Below are experts of layer 3 (counted from 0) of a mixture-of-experts language model. Rows are named router (the router's row for the expert), up (a neuron's input weights, with its number) and show model dimensions 0-159. Each number is 500 + 25 x the weight over its row's rms, rounded and kept within 0 to 999. Numbers have three digits each.
Before each expert's rows: "comes after" lists some tokens at least twice as common just before its tokens as in all text; "mostly gets" lists some tokens that are sent to it at least half of the time. This comes from a sample of Wikipedia text that the model never trained on. Tokens count by the router's weight.

# expert 17
comes after: "\n", ":", "°", ")", " Location", " Country"
mostly gets: " ;", " Stock", " Phylum", " Ren", " Animalia", " Ay"
router:539510502522469455541510537492508509441503457498483501481497513532478506518475498550508515501484489529505521530509468486483505486530540496488542491514514456520486489493488459468525497469490526508488489506487504437496501502530508517509494524529529465514530489524489451456495502494532493526490552546503451480498511541466491501496509489493537475513510494469522471524478538484461495527499497480454562483523509517496497482513507465545474489461493516530515488537503513464468483515451551
up8:461472482508541483510480490495482471484528506484497449512464517489481466546506424477531573493490493495524462502512498482487466535510532488463508500471511518503530481490515438449524513469491545498493484508506549452517518518502503496517508504543470513498474467502493520475518496484510511513503515536492467517487473533534496494485531526496496488480513514520468529523489493496472572511472501494496484528502516508474469476472482525486498525490502492514438503526511515522493507488425479

# expert 88
comes after: "=", "  ", "\n\n", " =", "\n", ")"
mostly gets: "=", " =", " coll", " pol", " either", " ro"
router:537500496524451506535491509454501516472522519466518487480486484489476451532505439548524509509484498470500488531527525514513482540490514488487517494489527500524472540528473481499517459471501519502471523532513450484509518489517489492556489491470522476478482474526457505498511561510507522481503511538485494513538483497459504474486503447526476471520538466494502490495493485500497507459494522529480473464520512470525482517523512515503452488560521511545501475501512484461482476531509562
up0:456541493493501517531513508499470478470518516506509425460540483495495496494480499522485494502497520493533427504501486480592518491526540466505530490492490527484517498504504495494482451503483517500480497538520477495477481542548521524521480481488500472471511482502534491521496484470491500486510497501514471527491531516494521520504563492513489489497498542512511568508532495524472486520529503477536526514513477513498483524490509452530478475515548500510495476490550459475509447512483467

# expert 16
comes after: "|", "\n", " October", " November", " December", " September"
mostly gets: " MF", " JPL", " DF", " Turnout", " FW", " Labour"
router:488517495476503483482491495468539545428495491465484500485495499535509473522490507493494518494513507504502428517480438507548533511493524492508538492520457493493470501470532467543530468487526478440483473502539553478548508504515519524523460533526508473511487493505496500493519482466547474544518519472541523482513518518463504465471515518510504482498499519487473502502510557467520500508505495518509484491490538489518458494530485493554485503476499492517454459504515518498502485531476516
up8:513483523515488501500478466459504541485475500497491457510469512507503518566515470471529528522504485451498506530474489485490511519494513463484475493565480497495497456489550519513500482431479476474475483526508516514494454510511492551505499480498527494503553486490509503451483501521509494540471539507516460488507471486490505477462524516469468510497487516488517482548470494506522527488517499468493471452461487465530535529502514546497515520522516521502540502511495482482508509516470574

# expert 99
comes after: ",", " known", " that", "See", " where", " as"
mostly gets: " that", " also", " which", " who", " it", " he"
router:515520510487442511519470498479534488497510515482475526495519525532467511527507516548493501475530500481480462531469531518502511492478509503458569436481493509503470496526479493469486466469494506474472519500533485460485525462510500508507486519534499487516538491531467493525550530503517499502497497471497515488525521549507497475462467478473509505490497471491486522511489521453521527479524527534465495500492493502538464489530510482595485496473516525537547501477515520514496491483456523
up0:518477506474454462454533513516482512514523544507491521522525534526484518500501475531483528484506482465521496491474516529557511478490533508465490482540487480503449511492541494477465524486509474502485497474477522517515490484518489495541483489479462507502507544530477479470517525496502489518478467507540520500534492504488523440448476476515470503533528493431485545460484541524498513533496514519506492518531515497521512504537459476548475481465503512503489485502499499517480492562504449

# expert 25
comes after: ".", "=", " the", "\n\n", " a", " ("
mostly gets: "O", "NA", "\n   ", " U", "Q", " UN"
router:509552502575493460486482490519510514503513523468497523509498494519480465494520457522487525519442515498462503510512472540516488513486507489483508487483527499511472510485517508447486407490522523470507483510506498474493522489520486480517459521527492484494488479498464492491488553490508462498539502493529509458507540504485515513481487501509523488452544511465476495495541504457457565477502542473498546534497534511477505549512465494503487541499483475534488510512517496491471509494489528
up13:511502500516490498444503530490520507485476532497526501482477496559444475548471543543518507459471537473436510513503509513459490457506512492484526466493518491501462518514495491505480485533527499491525451473484463491491505471495495513516490466471523500488543495499491516438501521509487500497572530507556514476520539499503468505499513501483535505502533512484485462478524498493475507465475532506545502503486483493504505527528478495526522506571488449485505497502473524509501516485468466

# expert 11
comes after: ",", "s", "er", "y", "e", "ing"
mostly gets: " and", " but", " or", " &", "/", " so"
router:546501559522487523503487509447513515496528505516503478482508514508483482505492494519469508493500445498476504530494545522509486506533493467462519481490486533506482482509509517469470466467542521447508503544520486479485530506504504490489471524518519462509500461561484446487508535497560447518508485506499476473528505496438495503463495487526525552461545518458479548496490506455539536497467521497480520499481491512515504515491498478509490496522498536512526505515512499472443513489486491
up9:486522500535467479497486494456507484487491462451483501511445556494484514511455505504496509485493510520473499506506501501513466514548494494505530507496543498490510493473482506574513494499458516498545490537535466467503532543505475521520514535537485519526532496516525563525488498517486514519497493484523462475488488502491487504523515516475494500461526509463466535477542553501478516521549537482517512512459476530483491462487525499495501477459486482489505527546489462495434487492487514

# expert 76
comes after: "-", ":", "°", ")", "\n", " Clade"
mostly gets: " Clade", " species", " Ph", " Website", " Wh", " genus"
router:518515486494491502534499527508495511430487480480458506445476498509487492525474508500487524513484484494524487494486488493486483512559521473490536480479541504517490503491497482504537474488495503505513464527501514468481477483545456541521488493523500465553560489548492442479505535504545485506510536539510443502469508529473503492467507513521509477488514504487506505512516519496474530507505500511523507479487509529531457467546479468527448480489483494553518477527529499425478492504488520
up0:480510510527548486475479493520517499441483492497475527521485529500493488551518485487529507540529485482475512445482496504486495552507538492446456456476516496552515511490509460533528514483508461465505492522476492470465490479522501526484507495495497458502491514497492512480519505516502501490488503523538470495491474494493512471468500485539436489512501481466470493505531525492512536508467512514490527445548519506546527496561434502507491521513491510518534533493526527456518496528503525

# expert 31
comes after: " |", " 0", "=", ";", "'", " 6"
mostly gets: " football", " Col", " Win", " tournament", " yards", " basketball"
router:532499474496506499518459509456509550464522490497489463511511483504501508479503507509482526484546497470486518528484478488533483517474526471483493474494475509490491504516544481544488520478515475501496497474534485503529525473513513502545464492481461489509507449509511491471494508495502525512521512468470546499538528550503451486481518477506481498515526512484508533530501504491520495450463510540477526435495548508497456499457506516489499514565537478470539538485560491540499457518498529
up4:528477480520531497525456490473532538503524498481500450509474562473482473479556470540467517502467501512497460476501515488498500524511509471448471492459482515491501483490510529486510519505530482486528500503506474481540525461534508461542504515527447488512506475521483531475517532514526496487485501505492509494513560507510480535479476457515481435514519508496510491487482517526484504462475514496504551477503499525508519482466515527482499489452498447494512528531533547518527474463475503

# expert 49
comes after: "=", ".", "\n\n", " =", "See", "In"
mostly gets: "\n\n", "=", " =", "See", "Scientific", "During"
router:524522543494486500533494554479520545493524490450497475494476500497491468520455494520502499478571487465518470504509497505515510571482532510469488492476540475487459514530525473515501434452481461452506500481543475482549517525540493503522466516499468492505467511488485537520520496487483462494520506501488513464513513506505512496479501472510482493512523497500457506502491485484480498496517557525462483469524562503493465470556515481471478491517499484510510509481531511493504490501528533
up5:502529517505444506507480489529509550482521506493522498450431505546481485504454458513472479526476510503501502511487498524519476530481506501473496472491517510481454516472515503479458464487520504468508469484510505507502457506523484487539467505543529480474502502488503509475462467487483523482535517494495503506508517537492531520512523483497534499491555533506470460489502568492475434508507499487471502465563517515482504515555521480467522506492526501481499523490504501453504488496555472

# expert 109
comes after: "=", " |", ".", " =", "|", "See"
mostly gets: " =", " Nominated", " Votes", "On", " Candidate", " %"
router:523523527484501506527495540479518538490519492455524487482489485474466466513474470519520501456555476465500463518523516498488495578477513510491499485491527493480477536543527474519514424493482451468488515485549469485535497509531496511501437533501494483511465509489485513514500518496502469498533511457466507490515510506498506455464531499520490501511523516478482487525497492494515509480511554513473488455489552498497474478546526504480479499547505475482508492472536512506491482504529545
up0:526489516513507494503486527497550557482529451414521502496485531501525474533532494489554474487490489476471464446461512495515491525457520506505502516475510525493454526513547494502477492461517462500510490541544447495514497512536500514506478508471520489502470503532482494530476488513494486504537529526513528506495490484515481466471490485482518488516512490494488516481482460495516513464515502506522510492483538480495485478493511524537511497553494470493509478459507462548460493494444547

# expert 106
comes after: " |", " 1", " 0", " 3", "0", "1"
mostly gets: "′", "°", "″", " ft", " km", " −"
router:504538453498505471506490478475511500448536450513459473446508503504460500564487493535490513519470529505483476502475517506505474540533501467488531504466500512527521548511519490508481478451498443494469495503545486474486496516554499508530495536513506447510488460534496466462484502501490495504531519486491457506505514511498485535476508506514521466497499507487479501527462501522517538505495543507512508519497506514504455500519510496532460524527499459485484490494580523492515461498478532
up0:505514536496445496510497465431501467477537496490456490484488476528469489540497492534497510511491515545490511497526497518519510493511491458466529536515512528543486540502524512462487521483569480522469526479522445449498460478535520524502491547530492512524486505524467455464520495519497474513507481476476489528484503533490544553481515543550523521485517478477503503516511515516491499500495513495526521486458494499466464527460486508502499505468514515480516479487522462512466518493511490

# expert 64
comes after: "  ", "-", "°", "″", " JPL", "S"
mostly gets: " pro", " st", " sub", " pre", " int", " sc"
router:524489479517454493501540492466494508461560530474501517494512556510479487536447469486504589515483505478458505525521533524504504476494545467500485468506530485525482529521512515490454478488491484512464502493504491476497517492518469509545475522487530449495511495508508474493504522512492490491508513496478451481520512501484488525441489452497492477477553538464486472500515481472506478490495514498503534496515509486492476478488469472512502524556505533561507517497528508495495511557480504
up0:518507508528474497518478529492498501482487538469505472543507522496452501499537434486509538515474523496496463495493519521482486506469550448471496509508496539536465573455489493504535514463463491496473531532427506506504519516504535465513499514519497460515487478528528486496541515510504485503499519539520464494493495507470490469454478495507471487500496514495503522493523528468512510541549473497468546504488494533512464483500504489497474509508508549533501473516495534483449508515487531

# expert 95
comes after: " 1", " 3", " 2", " |", " 4", " 0"
mostly gets: " played", "⁄", " playing", " yards", " reached", "play"
router:536509479520541498508435482445479516450534489509479484499498495500490469510507498488491528506492497489524519510500476529513490504488543483487471485511475540513515539471538483511501476490508443503475530499529465475545503521522510487546474517478506505489503450521452491462458509519476479517535510471499509505525543526475481508461527512517479505472505511511488517483470490461496497469486517495481538489470516493503470481437519528518497549550537468496492529529547466532482481486513549
up0:486449467524520476488504466510493506499485503492505491477491542498466489530478481505485499483459514524501467509508521583517513487548514506562518470478504483508463518473509513533536492501499476527450534544523521478502551452487473479499484524473480499472527454532466496500525505458487526504507509468513521481512507505505513493475536510513455470499491513520448501530504492490459484481483507523490464517516517530492471444470495523532493522525508547505507522501538509503494484465455538

# expert 61
comes after: " |", ".", "–", " (", ",", ":"
mostly gets: "8", "0", "19", "7", "5", "3"
router:518497501476500487485456487476515515460512490466507478516489530502492468562501490515520495532484498479501485543499490530541505539529510508486501508496461482473518510505524478509492513441505498487482481544492499479501521504514473484539430528461471492485560440526520497517493519497510475545557523490502477493536496506486496467476528502483502469507531518450474487536504520448537530504510505490472488529470520486511458485514501525494454496517529499524513468487569515541473478518519509
up12:478479496498494483500453517485504519501481507477506525524523508543480481554495493530498489499492537498483439573456517533526478540526514506489498471488516443503497525525466477482449529447520505497488529503490506506474524507522424512494486537523500505489564464518506500525517550526510470498526499502500468517515473501495517510457509527507527477482490499514509483474504482484539497479494510506448500494494497486533451471489517522526485531519486528567499503493543525508527499481516522

# expert 39
comes after: " (", " \"", "-", "M", "F", "H"
mostly gets: " Ger", "aged", " Ly", "Al", "Ju", "Ge"
router:527543523520531459493453486470496521469516482496472476470473463509496467499494485536502512509536515486519498510504455518512498567510523513481553499500465472499525522513463497496472474489509513497527538528515472474510520510547501484492449505507481467494472464521448503482496498427460493478521452468500520467535533542510512495483516495494501480481531462491487503533469495516479522482504529536492506529530525533525470510502498515502525495508500498479505454544522520508516457492457539
up5:510501476519494437543496480524477539475512524442447478460489517509476505502505505507496523456522536517444508466500500511503542538507546486443478476508528544503508533494510533481505503512487478473489556510483499488488524548539483447471489496509505507502481464474484510482503500450498480497533525505499523507497510513490490496507527474484476542498496509510495543488492487490500473501529507497463488522537504467532511489427474494525517521497496442506528490520508439510479495507507536

# expert 14
comes after: "-", ":", "°", "′", "N", " United"
mostly gets: " York", " Company", " Railway", " Coordinates", " California", " Clade"
router:491506492480463498506493508465469541454526502480489486461502514496457502520493505521528535514491538507489486520525510506488487486530539486525538487505500480507464501503486482512546484451492485531489459498511516456485477499511477494509465517518525466531554481557490448502531508495526471516548555544469437474504515528490490514474502482500519461490522512492492472532498542494442509518507507491506545507506476497506473481539530485549476497474473503526508491509507515451458476537490531
up8:502549439502493509521479534501514510472514493487469444519495525499458485540482521495519540505543523472483499527481466556497482508500480507518506499480546493480478462492504529506500533516522492505459460473509516488523500459540471506505515539541477476465485521554509509445507452504462480461490525531500503510502517510488507526484464456491534480496517482514522454490498529485485512480458505490500504487514490499472483518522499490533522532511495552489490485451487538500525476524456456

# expert 37
comes after: " |", "-", "–", ":", ";", "|"
mostly gets: " 16", " 11", " 12", " 14", " 18", " 2"
router:554457507509450471485472490474498523472540528449487456483463519527484502525490490516505536513495459510461471535519489542484524499542526516487521476510516477513478516486500463475517490490478475503481489509489497442531503464526464495497495523486495500519518475501482490522504500519537499508523533492536475492562507488514491514443494515501527495461549480505482504536515534425480514506529472479501519514467496516554479491535482487521489507497485527529517522500535477498451489495454512
up13:516462532489435497500555502452512487526524518401533480461504511486500522497547488526529509514490513515539495501507517506489534527532481508517503505491508482485479511480466551535554504497517475505514442535503521493562479476520483487522462518456488475503481505512519508525519520498520456465491479512491481492503516498515474517509508462474509527500513480464462491527525519462494505527529500489516509493510486509450516517510494491497472481475498506456542479504531493473476509536470474

# expert 77
comes after: "  ", "|", "s", "%", ")", "="
mostly gets: " with", " within", " about", " With", " approximately", " :"
router:505484522492504471523524519502517530478520525511511464491506503513488520523477519524498503490478510476486500531452488474511495527520507471472519477486507539473510537504520490475485478458479476454478521511529476490501553523508500504526480498512469449511533497487511482479483481470523498521506535521523466410523496517469497501498489495492506508462534551487492503558478481502539523478477519537454514503503542492486475476513469475521480483533511438547504518467547536490510460544466517
up0:552496503523504477520511505537497497504524527479525469554487518487469545441515523525492502510509474491482481502483468507480501499528501505506526509518451483477482495485549500485495476484525474478442481490540511496491557508484496476447490514544440454527499530485507473501486480496530465506529471509542490503524477509472497503462471495485499506469511489515513508508558536480530531484521483517487495506476518480486508484451477494515517469514449520538459522460547502480529467529485472

# expert 40
comes after: " the", " in", ",", " United", " of", " New"
mostly gets: " University", " States", " France", " Germany", " state", " Australia"
router:485471519514476472502491501482494542507536534484481500527486508526476477486498481525541518507506519443462434487497469508495488479454560524492506452495489520501492523517504491470501494442511534501497489535487493470486509500505480484521484563515527464466500486511505487507506483513517482539588511521504486456514511507478499466460497482534477503459517519469457497512533540489480507506506537523523500526516474494475477534532467506490510485485525502549523535473522490487445479503511514
up6:478500547486474490437487530479482498495520518493474513498498503486463533525470528536521473451517466483512464491478545517507487521473491504547504476544508506511480564507491511543500476507482500506476540559516462471506518461487503475532537494496542483456534469475490486515485503505517502468540488490520486478539495514491488498498499552503492501442504507424529513500495467520531479468517492510504520509537476460518521526497527489512477498460527527491501525496502510509517512487544532

# expert 60
comes after: "\n", "\n\n", "|", "=", ".", "\n "
mostly gets: "See", "\n\n", " Turnout", "There", "On", " FW"
router:522523519513472493491470493486526553482546470465499449500472490503548452503497469508486485504506477489518458544503443508545516527518508511477525504486476500526500525525509490544476447493524482465462522492538536467515529540528547514524462513485467467474474506491478515496510473447528465521509510468535540496499509507467510467479536468512498481511519536473486509495513519496530522510508533521487503477504538454494460518535496472503473509494488517502470489508546522483488495500471519
up11:495556526524438501503475471462541528503545481477525483486470487491514524485522489534504465514498503465503493537527492497487505552516498474539562514453460522506505492552515485465491481502573522450476502491503500483463494486517511514435455498514523486506482496507503489536510507500496505500505506485499482521522505514477515487457516458526490450437517534501498474509510533500553496515503503531488496505496504467546528496540491485500474486503482476524523473502529500514492495458516503

# expert 50
comes after: "\n", ":", "\n\n", ")", "′", " ("
mostly gets: " Clade", " •", " Phylum", "This", " Years", " Animalia"
router:528508473500493467527473494468492518443502484506484516467525470505495509545493504557502511485481506512503511528485462489514486490530505510475566492523527459530497485502476475507515492476526467530488478515529499459470505489546519543505483508529511487510513453529470431455507509493496501506513521534502464519511525543498447500505496490485544485512509460485536485503478544459458492514485516512499525481500493529517456474536528481543474494494492498522523502531499542455489476510469554
up12:507489472522494479532467491510482524444473482473493502471452477530473538458445495501509534501509489518492508532526482482460467518517489519503524498513518499504508485433520489505519481494547489504518518505482503513523541513525477492461504503508536514526511495510468526486417503528514488500514505481518439486487517552464518508473506523515513528449536522503492499501518542533538494525488511467455542485445517535472485503490504510483439492493512466470500508518530486500498492517497530

# expert 10
comes after: " (", "|", "–", " of", "{", "("
mostly gets: " ITA", " JPN", " FRA", "featuring", " ESP", " int"
router:520491523506491474500489530463501515410533498460477488455448468510491500489489479489476545460506467509476483505468486486511534527534545503476516501548487525511493477496503459549510505502535491491512489501523498473541528456523520565502465491474486481505529472508480489529491499467527487515516483477509507485536524540486511452482560495503499481499512505479517505549504545506530466509492493528541485454527512509513474476500505504516508452492499510517495484526526503486507477538461485
up6:507482481515483479441480490493510530478541479457481474448494493515504463497478523500497507491493467534488472483465487501497536488517482467439516522505493488526512493522507474511508502513533491480515500487556453495498554517540498494525511489539468465526522483536505469455520464506452504476506493484493514474538479502509514478509500470512557473468474480476537503528527444504512519502511485500498507491549496506523494534490502544506492512474512430493480468549494538489472517549509498

# expert 111
comes after: "\n", "-", "|", ")", "\n\n", ":"
mostly gets: " h", " ret", " ab", "  ", " Clade", " Coordinates"
router:516492496501471470523498510463496544443506471471470489476492484536501471505497489540512535511491484517513528512499450476473502455511561495499523481502493473511477493493496492521533495431503505530483509484507544470502490507516525527517478512521496474557523510525497469464530502476524508527489535507473486473503559533457453504502496504499518457505502505476497503511498516491436518523486522527507561509492521498519459471527541488565478514485501521506533500511516486460481496474470540
up0:473488483572514502503497545507516531494506488522497485497443526498540437534503448492524545529481507518493519542475457495529495507502530495456553481486478518501484511484465538469512515419524520504507518498495534487488479492525513512490500499532504476495494498512501512495498514448529513489484487537518470452515537505516463524517492511518485512478487521462490523485502506446478516484476525467514474505465543538471487493539506501494452499528503518513474524467510475461487497528503494

# expert 46
comes after: " |", "|", "  ", "%", " 1", ";"
mostly gets: " Votes", " −", " Conservative", " Assembly", " Labour", " subs"
router:521498519487534460482471491499495514460551519488456489493491496537490516515498468539510508505482529490513461481466479490492493525505518500526495493502506507500523559521526476514474486440511455468462505516538507491481526492521485520528479511504446453500511480508508459473494498513499493529528512477543452462524495526514487471489521509514476480457485545477499535511500470490551511502499550539455482474501539511510469444473489523524487526530498500529498506470541532502486473537456497
up0:568452481502515431516472491535489494510555509490504491474483499477515531464496528513484500463520488533535486477546528489536510453521504500510507489550485479489506473528530503506527483512489485478484523476504510519512509482489512515546497564506445502478541466513511482440526458483509507508512499508499514483500488536499523466494471483498510531471527502489507563488516485514493477487467496517484527450534504526502485504509486513574465488529502496499516493496516535524469517513462481

# expert 102
comes after: "|", " |", "\n", "\n\n", "=", " election"
mostly gets: " Candidate", " Conservative", "See", " Turnout", " election", " Votes"
router:513495521494470463495464499440543565485530478504481478523503467509514485484527456534484489504507497464505512533475460504514475537489535517512497483493490508517527533528527502521471486454506486477480536490516514478490521515508526527511434501484456473508504511508483471504521464470535478520498504455485532496520500506489505465485529476497461473495504550456491517506489526505531487505519524551463500471499552470513462486533510510537482510547529497514534478471549510505505480495468535
up0:531472485502499511517461528493466497487489493484473478511499466520459504514520488467497524474518454519494464523490470496520557493518506502512475531517533533512557518452520490508478518532521467515502522486513575508512480483493490502456448501511531468484505526513484492509517517511500518524507482514520474509479522484467458465518545500475502490512473502512500525508552497502493512530464538462496487526477525534505477516469488514538510478535499528491539498435507570473517451496481481

# expert 85
comes after: "-", "  ", "|", " 0", ")", "%"
mostly gets: " Na", " ENG", " ", " @", " vs", " |"
router:517471509499516454490505540464524514408531522444506465503517497555489497510508487481484518508524485473419482528498486517514494486505498496506507496522480507518498517493500453513512510446475474481508516508528534495505504456497508533519506512536505451534517510478506508485493531501504492524499519474519519470535496509469470470477476478486515512475594527517483491546498509467531509485486501541509521479467530484494474471501494503482519491523489498509499546476550521522480471520480500
up0:512558475519463464501502498458557492451504472474527488472468496490517515541444481472506503504464460525474551526506498560507477498524505496520469491502521501508500460490467518483529514431519441499491510537513515469480500492491525505473494534492517481501506490514499519494519529478494479518483528525465508545483491462529497522493501515496527492501521513507492490480532542481480513495523466496523480518450479519498443546492515505456495524506497500536505543499537511542507505512538517

# expert 43
comes after: "\n", "\n\n", ")", " =", " is", " name"
mostly gets: " \"", " •", " Website", " “", "The", " ("
router:559516491553499445548502498491487513446501446501494484460496489508523479519474499548486514480484484500494525525486468481533508492537523497441522493496514455534490511511490495491505482471510484505496481498511500442499519500557500501534490518521513480520524494500459466459522503501524508506510551547522479487488506548456482516499515479499539486528517473450523491495488538493455475480472500502504531476517510506486466475509521473530457484476497496511503497554505543449491511501483531
up10:510515492511509487455477514531482554494494526533511549513529436525504493528493508485499526501518480490513486519482484488484471504485511510490487518504512534511475470512496503515469468507536467485489506449544571504510499503522517515524471496519531530468448469497499474491497452471488482482511463474528554478540529532504519493492485471590484491529512490555469478498495502507508522480459477508502468509519522491481450514500482512501475491516490486476469529473493470515513490520524445

# expert 91
comes after: " the", " a", " in", " to", " arr", " The"
mostly gets: " number", " age", " most", " period", "ye", "que"
router:544505512570468479515521479500502499493545512487495480503427519493450527512459473493470530484498483466515450496501464529492475519536547514492484491501482505485513542509477505505517478502523496463505454525490473495521500476520501497474501522514486461492527497527500498529474499483549520504554519490535435474492545507449514511443527504502503501484515510501494517487524495458476532486465522479485495505470496510530483512519477543521513528541513499535510520476533465487477461522486492
up0:501494548545473512523525499547487482483535468475530511479471548538500492530477520507519498500509505521461508531505453505514527535576503498507544498514543525497490464541480515481516489539499522498517497474500517518492487523458503523477495498505527510488544539532474475502511492455498497504512516491497489499501555503471512513469547488557485511523476507470494498487515525482500512531495475465489513516488508508474435470483509458548472487446543497518465474500484457494528509491514483

# expert 117
comes after: " the", " a", "\"", " and", " The", ":"
mostly gets: " \"", " qu", " La", " television", " TV", " Mc"
router:519518535531494509517496495465540504473523520477494492498453513540534458502491484487474504480527511520500525489536501523580533504487528473494473469512484495539490488520498471509499477502543479488504497487501484503552477453520472503510458553477544489539516505523449491500486510486524483470539494480522531464501541526447423496472530535535489515483509483488497495465553526492501475471507533504493519463483497495503500477456487522495510480480524478528517472530499499502479514495530516
up0:510484562525475519493429507480490536486521528465472488499488493500499512512547510523517472479488544511580505548496480527503491491480512480518482443485467490474529499488484479471515484504500514529495561498542517500503477487494466480557511483509476467484469505501496502514519493517555475476477512503471516512531496518505491507495432542521567499524505505519484483512509503493501465483547516484485505518483493488492518465508515515505486481488497502491534503473530512469426499465477499

# expert 41
comes after: "\n", ")", " is", " was", " /", " as"
mostly gets: "weight", " basketball", " x", " footballer", " en", " wor"
router:533495456488505477532462480486488525454494466480465485471517466504506471512506503511496507476532475460489518539490475465515498494517527485465508478511475470521490508502523497490495516500515482513511474495533491474542501479527485523550473507504530476514548472498479469472512536506505537508514534505523540486538514521498424470504502509470519474509518508492512510524496553471478485476449527507490542464520536489490458462485525502523459496468541476472546506554535534509481492520502533
up8:465512486522516482498480479466478535475504457496513507493447531516504473496469488500485502513513488492459542536545518494524526508471486514501504519517528485466491475484538456514519503501509524509532502476443507492495508461494470544498520499494513490512572470514489525474471546470503514503480512536520476483511561501493471516507482475490506541514575512480489470532476518488548509479521553503516497480492537521470529462522464481481455499531475504504503480522496482486507498496436500

# expert 84
comes after: " of", " in", " to", " for", " with", " on"
mostly gets: " the", " The", " their", "The", " her", " its"
router:492496493537482472470519521480515539487531504482489447474499505531448500517482478516508546503512510520494478509518481523524512509497545466472520520507496498479462494502516483510484466444516505455497518526527530455510516454504481528517477558489502481495497472530476477511490520486500489483495546479543513492502521523466511440474490463534519494478513533448475555516521524483506497468476494494530525473541526522469477471477479513537476528498479497535504505522523546535479447519484499
up0:478513521490526491494507520494538500501536487473545505506545580517474472496520473508500520467466494459500491494517484485576450492487555486513551509512476517545495547503501553528543504474497493492524476526450517483512478489489545498513470538519497459487484518506478466466490537443491493493483527498465480524531476471480547480482494512476473516517502527505509494515507489503471489474483521486516482490518515458511525516489465464491488494498531449507487493494499517511535526496503519

# expert 27
comes after: "  ", " |", " of", ",", " in", "."
mostly gets: " Su", " The", " El", " res", " the", " Ku"
router:529513484519485479487498503502519542464527506456492453470485500513462510471443466492520535497510478493474498541510473529544511504497526491502529481518518490510493512533515472497498444488536474476482481527531494471501525443517459532546483533516488490485561497536484486495517507495556501513496509475496458481522506538480508474452499505530514512505528504439505515502530529450488485456506503487535531465494507499490478500512460473545493504513487476533518538492534506519497466489461482
up5:495488467521446511514451489493494506475471540496498500506509496518456492539390474483480521522522500496473513490508480516511519486480483466502550502495545528473517471531485454440522501506494475473485468522528465469475486523514485541534497520524490514468526527514517504525533515502500529485492470471493479525505532481463472496508534524532513522509513501505455492507479543475474495513500458485504485472506498477522477511527507516544492512478499540564470480496466511510509487495498522

# expert 8
comes after: " |", ";", " League", " was", " at", " coach"
mostly gets: " Shar", " football", " league", " FC", " Mag", " Sk"
router:525501473486512474481487491466504526463515507475493479514527501572500497496499499555488493515511537487475517540510504497514498486495507471499485444488456444520469540521518463496445520470493504508489479457533512489527504487505488500554487526507503481526534477518503476503500528514491519501522527459511538457519520538476421499495483509508495481501533558502510495518495512470523488456475527565454542492495525493486480491463521496488494491531516510488499531509533501548480463502506498
up3:496500511528514471533509505521467455501494480485479490479495555470508496482460498480498518491533467467475476513460470515516479502515523503493519450476561493505507531502531498503551502509462530477518469476434526501475534442492489494565535479505510495530510519479450471484546497497518508487476504549475463507519520477510494502503491475479511462501545529500505496519464511461514523485483471533514506523473499500519505492495547494532498479506531523523528504492525520481479498558468541

# expert 126
comes after: " |", ";", ")", "L", "}", "N"
mostly gets: " Q", " Championships", " Racing", " Spain", " Germany", " JPL"
router:500467507491485483507531488475522534431531531491478507506464494532466481517487486508497558510492472483482509502499468539513448517478517487516507478546514516509498502538502472487532469491521492512496467496527497489531499454525478494544468501474477480476540456494506457502534515489529482511525538486489478494556511514484487468488519468498479490477525479492481502518526550474493475459489530515529493435496510452503483513494453473508489488551538517518520529473521553505495504538513527
up0:494477469494530496530486520500477525460472505501459483451495509454493531531483473510549527515543510532525482476473445490479532517440492522493533512503492505480522516463486509525451525520468524508495501515514466490532481454532497487490498494494518503485491469515473541527517469468483504501479521503496552519490463520516504505446544522510507520492540499492483534483461528511502506491551469467520449497519515495508499501479459522523481498488479515471523473492523569453503503499522508